{
  "num_hidden_layers": 14,
  "d_expert": 144,
  "router_score": "softmax",
  "vocab_size": 32000,
  "tie_word_embeddings": false,
  "max_seq_len": 256
}
Below are experts of layer 5 (counted from 0) of a mixture-of-experts language model. Rows are named router (the router's row for the expert), up (a neuron's input weights, with its number), down (a neuron's output weights, with its number) and show model dimensions 48-95. Each number is 128 + 24 x the weight over its row's rms, rounded and kept within 0 to 255.
Before each expert's rows: a language model's description of what the expert responds to; "comes before" lists some tokens at least twice as common just after its tokens as in all text. This comes from a sample of Wikipedia text that the model never trained on. Tokens count by the router's weight.

# expert 21
What it handles: Apostrophes in possessives and contractions, plus nouns about people, family, gender and feelings, such as mother, love, human, child.
comes before: "s", "t", ".\"", " who", " rights", "ly"
router [129 158 143 169 159  91  91 145 139 104 150 119 137 133 163 134  88 115 103 107 146 116  88 121 163 132 154 103 120 124  81 109 140 127 113  82 103 102 136 150 109 113 112 119 120 128 140 148]
up11 [162 167 155 108 129 100 102 128 144 152 133 164 104 131 126 104  94 125 152 140  89 118 128 146 129 136 170 118 131 130 119 142 163 163 120 102 132 126 135 129 134 135 148 166 154 161 119 158]
down11 [131 149 146 108 118 150  96 143 128 157 101 159 112 141 100  80 122 131 130  85  86 121 171 121 155 177 132 128 104 132 144 151 118 170 132 122 130  82 134 133 142 159 117 143  87 113 120 123]
up12 [114 125 140 165  95 102 147  70 110 129 132 141 180 102 104 144 139 111 154 149 112 168 144 121 144 137 134 120 154 116 114 104 157  96 118 110 129 144 149 117 106 133 133 141 139 114 136 104]
down12 [113 107  99 149 124 131 139 133 142  97 118 110  96 155 121 149 161 112  99 142 159 158 107 115 184 130 121 130  99 153 127 120 110 107 116 136 105 130 136 114  81 126 145 152 145 106 123 114]
up13 [160 135 109 194 151 114 125 146 114 128 156  84  80 160 140  93 137 186  81 122 175 118  94 140 134 132 175 142 168  59 126 149 130 198 131 133 158 103  92 112 111  87 121 150 132 123 136 141]
down13 [117 100 142 128 141 138 144 126 151 144 141  94 122 117 133 135 150 146 110 140  97 143 160 151 121 139 102 101 100 142 133 126 150 128 109 130  77 133 148 135 115 149 149 108 106 127  78  94]
up14 [118 131 137 128 106 130 139 148 121 163 131  90 106 145  95 123 111 153 145 145 139 121 140 140 168 102 160 139 144 114  89 125 134 121 130 161 175  77 116 162 136 129 132 147 144 133 152 104]
down14 [141 147 108 116 112 142 136 173 108 144  90 123 123 150  96  85 196 103 143 152 136  79 143 157 133 130 136 144 110 147  90 157 148 136 117 175 122 146 148 124 141 140 120 134  96 156 143 116]
up15 [111 131 118  90 122 119 109 124 148 109 116 161 162 112 126 177 112  98  74  99 154  98 160  90 125 157 169 117 132  96 175 159 154 145 139 123 121 136 133 166 122 106 152 139 133 108 135 131]
down15 [ 99 160 186 145 110 117 135 168 119 165 137  81 139  93 104 123 137 147 169 117  76 157  94 140 160 104  79  91  87 173 128  85 109 140 134 151 142 145 133  71 157 132 109 103 159 100 119  93]
up16 [118 117 121 164 104 101 120 136 156 136 130  95 137 136 108 138  64 162  76 135 114 141  56 110 124 162 148 132 129  75 126 169 132  74 100 139 177 116 132 130 104  99 102 154 157 102 136 119]
down16 [157 142 183 111 116 135  66 152 148 121 135 102 131 131 154 144  88 132  98 107 132 119 153 116 145 117 145 121 139 134 158  97 135 121 114  98 120 100 114  97 127 160 169  92  98 116 123 110]
up17 [ 86 114 127  92 137 145  98 145 131 123  97 107 164 103 110 122 137  48 163 115 118 139 161 135 108 173 129 154 120 129 125 103 164  73 110 128 157 116 132 143 131 149 167 121 119 133 161 109]
down17 [ 93 125  73 118 133 137 131 138 100 138 117 107 147 129 120 126 122  78 130 147 135  78 141 111 111 133  61 139 159 118  91 157 106 114  96 136 107 121 126 109  94 140 166 127 130 101 122 109]
up18 [163  90 120 142 117 125  82 136 141 127 142 126 139 131 141 118 111 143 144 132  95 117 124 143 127 123 181 104 161 103 127 128 155 158 138 148 129 151  81 151 114 103 101 172 147 112 122 110]
down18 [109 111 118 145 100 123  78 127 100 141 144 124 160 140 118 119 158 130 117  94 110 113 158  92 134 149 147 151 145 152 140 142 123 132 101 156 105 173 120 127 136 175 148 113 145  95 105 128]
up19 [113 123 123 104  93 159 117 146 119  93 101 113  78  86 130 118  83 120 120 100 138  86 128 189 101 150 116 129  70 133 121 137 184 134 132 126 126 119 134 117 132 132  97 133 144 117 123 118]
down19 [ 95 137 159  91  95 114 124 140 106 127 122 152 114 136 120 108 136 110 124 149 154  72 136 142 114 107  96 131 140 114 102 116 177 171 136  89 148 152 173 104 111 145 112 108 128 169 168 125]
up20 [123 144 145 154 150 119  92 112 154 141 124 152 107 150 140 149  83 143 156 120 176 141 103 142 111 171 160 120 157 105 107 157 195 123 157 115 136 133 170 137 120 121 114 134 138 150  97 130]
down20 [ 83 102 119  76 113 121 133 145 127 140 126 174 130 122 120 108 124 128  89 123 169 127 141  98 110 129  64 109 120 134 169 121  98 172 125 124 110 129 105 117 113 143 140 132 120 154 113 126]
up21 [129 101 130 127 165 107 111 108 196 134 131 135 140 155 161 109 114 139 134 104 157 128  98 155  97 148 129 145 134 115 126 135 143 160 100 116 139  93 151 159 118 135 133 143 154 111  92 109]
down21 [142 115 127 119 134 139 107 148 125 136 147 118 100 132 112  87 133 151  78 122  94 125 173  99 136 112  81 129 127 124 130 147 141 139 145 117 128 152 133 160 116 151 118 152 139 200 138 128]
up22 [101 113 140 174 141  97 106 153 180 102 142 128 118 138 137 136  98 144 108 109 169 138 166 101  97 121 136 115 133 143 156 111 117 135 129 114  79  98 127 104 133 141 154 149 112 108 136  69]
down22 [170 115 131  85 124 148 170 124 125 155  79 125 117  83 138 140 120 150 126 143 116 140 116 141 106 114 121  98 114 117 131 154 138 117 114 128 115 180 150 134 133 127 135 145 127 158  84 150]
up23 [124 138 139 114 146 110 135 119 132 181 113 144 129 125 136 127 118 101 163 148 100  72 110 117 151 177 120 136 163 124 102 129 112 154 134 127 132 101 111 177 121 129 172  86 123  94  99 131]
down23 [157 115 164 131 139 123 159 131 140 129 138 120 115 109 115 113 162 135 123 125 152 125 149 119 158 115 114 154 107  94 139 109 101 169 164 135 165 106 150 123 105 109 158 109 132 155 123 100]
up24 [155  90 112 130 136 115 147 150 136  92 132 125  81 133 106 126  60 124  28 112 179 118  84  55 134 134 104  98 138 144 103 156 106 136 134 102 106  83  40 107 114 144 118 118 137  84 133 125]
down24 [100 119 154 166 114  71 143 101 148 122 161 115 138 110 117 130 115 114 125 126 111 153 117 145 131 138 122 120 121 135 133 129 147  98 103 113  95 116 133 134  91 111 127 111 117 121  94 140]
up25 [134 102 146 117 112 101 133 139 138 116 129 110  89 135 121 163 166 117 143 158 145 136 129 116 141 114 141 136  94 141 180 118 160  84 111 133 131 113  66 134 113  77 158 103 145  77 133 152]
down25 [137 122 122 154 134 112 140 136 128 127 138 113 123 156 150 129 122 140 107 122  75 121 134 141 160 109 139 145 161 162 109 130 171 114 126 126 127 144 146 157 163 123 152 102 138 133 147 144]
up26 [145  97 140 134 145 135 167 157 149 156 161 124 111 104  90 181 154 161 148 140 130  94 128 130 125 156 101 156  94  91 125 111 118 177 150  82 164 104 127 120 146 122 136 115 164  77 151 128]
down26 [101 116 110 139 109 104 147 148 112 198 163 120 125  97 127 122 109 152 162  99 145 125 159 142 124 114 122 149 110 128 118 131 155 149 104 132 106 110 122 108 135 136 129  81 131 153 105 141]
up27 [108  93 134 171 136  83 104 167 124 161 121 165 142  88 145 111 202  88 125 128 120 128 158 164 133 168 158 137 146 119 142 168 128 152 125 119 109 135 125 105 141 135 116 172 113 109  78 110]
down27 [100 113 124 147 126  84 117 138 152 110 105 101 141 128 123  95 143  67 119 114 111 126 145 123 141 144 130 133 132 135 121 138 191 127 132 180  99 158  92 123 129  97 117 179 126 105 140  92]
up28 [ 91 135  97 172 111 158 143 137 164 124 163 155 118 118 174 183 122 141 137 158 121  75 111  97 109 163  85 126 132 137 163 132 110 105 131 143  87 144 144 137 135 130 147 115 110 160 117  97]
down28 [148 154 133 138 122 126 115 135 150 102 104 147 139 171 154 116 125  90 134 154 132 139 106 151 123 122 177  82 112 151 135 113 139 155 111 121 108 131 113 173  84 109 182 123 110 166 110 133]
up29 [ 89 142 130 120 119 105 131 148 136 113 101 149 169 148 120 170  94  94 104 103 140 167 111 139 149 110  99 101 110 132 118 158 104 122 146 144 109 109  92 127 114 133 167 132 146 136 166 125]
down29 [115 134 136 107 165 146 104 133 146 104 115 148 179 114 141 150 101 136 123 124 126 157 118 118 129 155 144 110  89 125 140 134 147 105 112 118 188 154 114  64 121  89 137 124 186 130 118 128]
up30 [107 102 152 147 128  99 147 116 169 128 110  78 136 128 156 112 129 134 111 161 126 100  89 150 147 130 128 132 123 101 122 118 125 110 137  76 153 148 129  96 123 106 159 146 126 124 122 159]
down30 [134 164 133 171 179 204 156 119 169 183 109 133 158 145 104 175 112  91 124 102 130 133 128 126 135 126 143 117 121 128 112 149 152 117 141  88 127 128 139 149 186 161 145 153 123 153 138 183]
up31 [119 131 135 166 120 103 146 157 134 118 143 107  95 140 138 132 117 129 111 138 114 145 187 115 135 132 116 127 163 143 100 124 157 132 134 144 155  83 121 135 133 132  83 103 135 131 144 143]
down31 [184  91 133 105 107 123 157 141 106 138 158 162 118 136 100 107 187 149 106 116 150 127 142 132 180 137 173 121  96 108 178 165 154 118  80 125 110 146 134 140 145 144 140  96 118 131 113 151]
up32 [ 84 170  90 125 132 103  83  86 145 110 139  98  92 105 131 137 154  83 141 113 128 162 154 156 127  88 161 172 101 148 118 164 124 146 118 115 145 145 145 116 163 145 128 111 182 124 163 131]
down32 [114 180 115  86 126 126 128 165  97 150  78 131 158  76 158 187 155 103 138 118  60 140 112 114 133 156 168 116 181  98  92 123 135 119  67 178 139 157 159 139 169 143 147 127 140 109 131 162]
up33 [118 135 129 116 192 145 143 148 116 128 126 148 114 110  95 137 138 154 120 132 121 118 138 141 104 128 135 144  97 145  96 157 175 115 120 167 112 126 100 135  93 147 141 109 141 156 200 141]
down33 [129 178 123 183  92 121 150 120  95  77 154 129 111  84 125 149 113 113 132 111 163 120 119 102 155 159  92 131 139 147 161 153 142 128 102  93 146 128  99 138 125  93 150 117 122 148  97 131]
up34 [165 147 144 108 121 171 149 133 120 108 166 114 132 176 107 127 112 138 140 124  83 117 145 135 153 154 117 139 105 156 147 114 119  85 157 118 153 145 125 114 129 139 109 105 167 142 137 113]
down34 [128 176 115 129  99 126 147 143 136 134 163 119 118 109 127 121  75 100 131 128 131 133 174 131 125 145 121 129 169 159 151 138 124 102  95 122 150 123 144 149 159  96  88 129 146 135 166 135]
up35 [ 43 131 131  88 131  68 156 128 122 106 116 104 177 113 161 181 153 139 117 164 112 128 143 121 131 150 130 127 144 144 145  75 115 145 153 142 104 143 135 135 147 155 105 125  93  77 119 155]
down35 [ 73 116  75 125 132 109 189 153 110 119 112 123 141 110 114 123 139 167 124 138 113 103 159 140 158 162 131 123 124 149 118 134 114 106  99 122 100 152  95 116 141 115 103  88 118 170 115 103]
up36 [144 142 130 167 105 102 127 131 137 124 131 105 125 167 108 101 172 149  86 114 133 138  98 101 144 118 167 178 124 112 129 119 120 118 125 100 118 130  84 132 103  67 123 133 116 124 157  96]
down36 [146 135 132 137 116 114 168 141 114 142 129 119 130 167 135 149 151 187 150 132 119 122 115 112 156 160 124 121 113 134 105 126 171 102 121  62 107 125 106 113 122  70 165 132 144 118 138 146]
up37 [121  87 122 170 149 149 106 137 118 132 148 133 129 134 119 145 129 100 122  96 155 123 132 138 138 112 116 103 120 125  74  96 136 179 132 157 124 187 116  99 118 140 147 107 123 140  95 137]
down37 [126 147 165 139 119 111 101 119 120 132 108 123  99 114 140 101 151 135 162  88 107 112 109 106 141 155 101 138 142 179 110 150 130  85  82 139 121  90 131 107 159 145 123 120 133 137 143 131]
up38 [136 123 109 115 123  96 145 116 131 118 129 161 105 114 136 165 137 143 116 101 173 119 141  82 138 144 155 112 117 134 131 133 157 106 120 145  86 167 167 114  93 134 127 142 153 137 144 164]
down38 [166 146 137 102 124 140 132 112 119 111 137 139 115 137 122 143 154 164  96  84 136 135 133 157 139 151 132 146  99 156 109 154 146 135 165 107 116 159 109 127 138 124 127 120 119 134 116 131]
up39 [180 155 101 100 119 105  96 144 114 106 104 160 157  92  88 140 110  96 116 142 119 116 138 127 162 127 165  86 107 119 143 100 141  74 113 139 115 125 138 156  88  91 110 137 113 135 106 121]
down39 [154 151  96 115  84 138 157 147  93  94 127 103 156 133 148 137 155 102 129 112 125 119 123 151 147 127 143 130  73 150 161 134 105 108 126 145 129 136 148 101 179 117 115 130 155 155 122 123]
up40 [ 91 118 144 139 109 169 163 158 143 106 167 103 180 105  57 164 118 116 103  99 100 142 139 123 111 133 107 126  89 128 137 167 160 167 144 129  78 117 118 141 132 103 115 115 136 159 162 104]
down40 [107 156 103 147  99 145  83 154 112 156  97 136 149 120 145 111 144 131  93 159 141 131 127 117 131 119 129 102  83 137 142 142 142 135 143 119 100 167 107 118 151 150 141  94 122 100 117 104]
up41 [151 143 121 103 143 142 137 116 109 158 129 142 104 171 150  97 128 122  90  97 135  77 155 141 130 149 156 103  95 121 119 137 110 130 124 177 158 175  95 177 113 104 126 122 143 145  77 145]
down41 [104 124 140 116 109 130  78  88 103 157  96 147 119 147 107 142 164 127  89  98  89  83 155 147  98 133  75 130 153 134 121 123 169 198 117 142 133 123 135 109 110  64 103 109 132 140 147 172]
up42 [150 141 169 116 154  93 148 122 125 137 131 118 160 116 106 121  96 122 111  90  92 130 124 176 139 121 154  62 141 126 158 105 149 125  85 108 117 111 142 143 146  88  98 113 104 143 109 109]
down42 [133 117 111 108  77 132 138  94  83  99 136  88  96 142 133 124 174 144 132 138 101 114 129 115 194 158 126 140 121 110 137 133 157 153 150 133 173 158 169 128 142 121 153 153  92 103 108 167]
up43 [112 114 157 141  81  64 177 162 159 153  93  78 164 149 107 127  99 174 124 154 161 128 133 116 120 143 149 152 106 105 161 124  94 110 131 116 126 124 127 150 136  78 127 104 126 119 132 133]
down43 [153 150 142 125 106  98 124 161 114  94 121 113 155 154 102 108 111 161 160 110 141 146 110 112 127 133 134 117 141 179 136  71 171 119 141  93 111 157 117 108 154 133 147 131 141 144 100 100]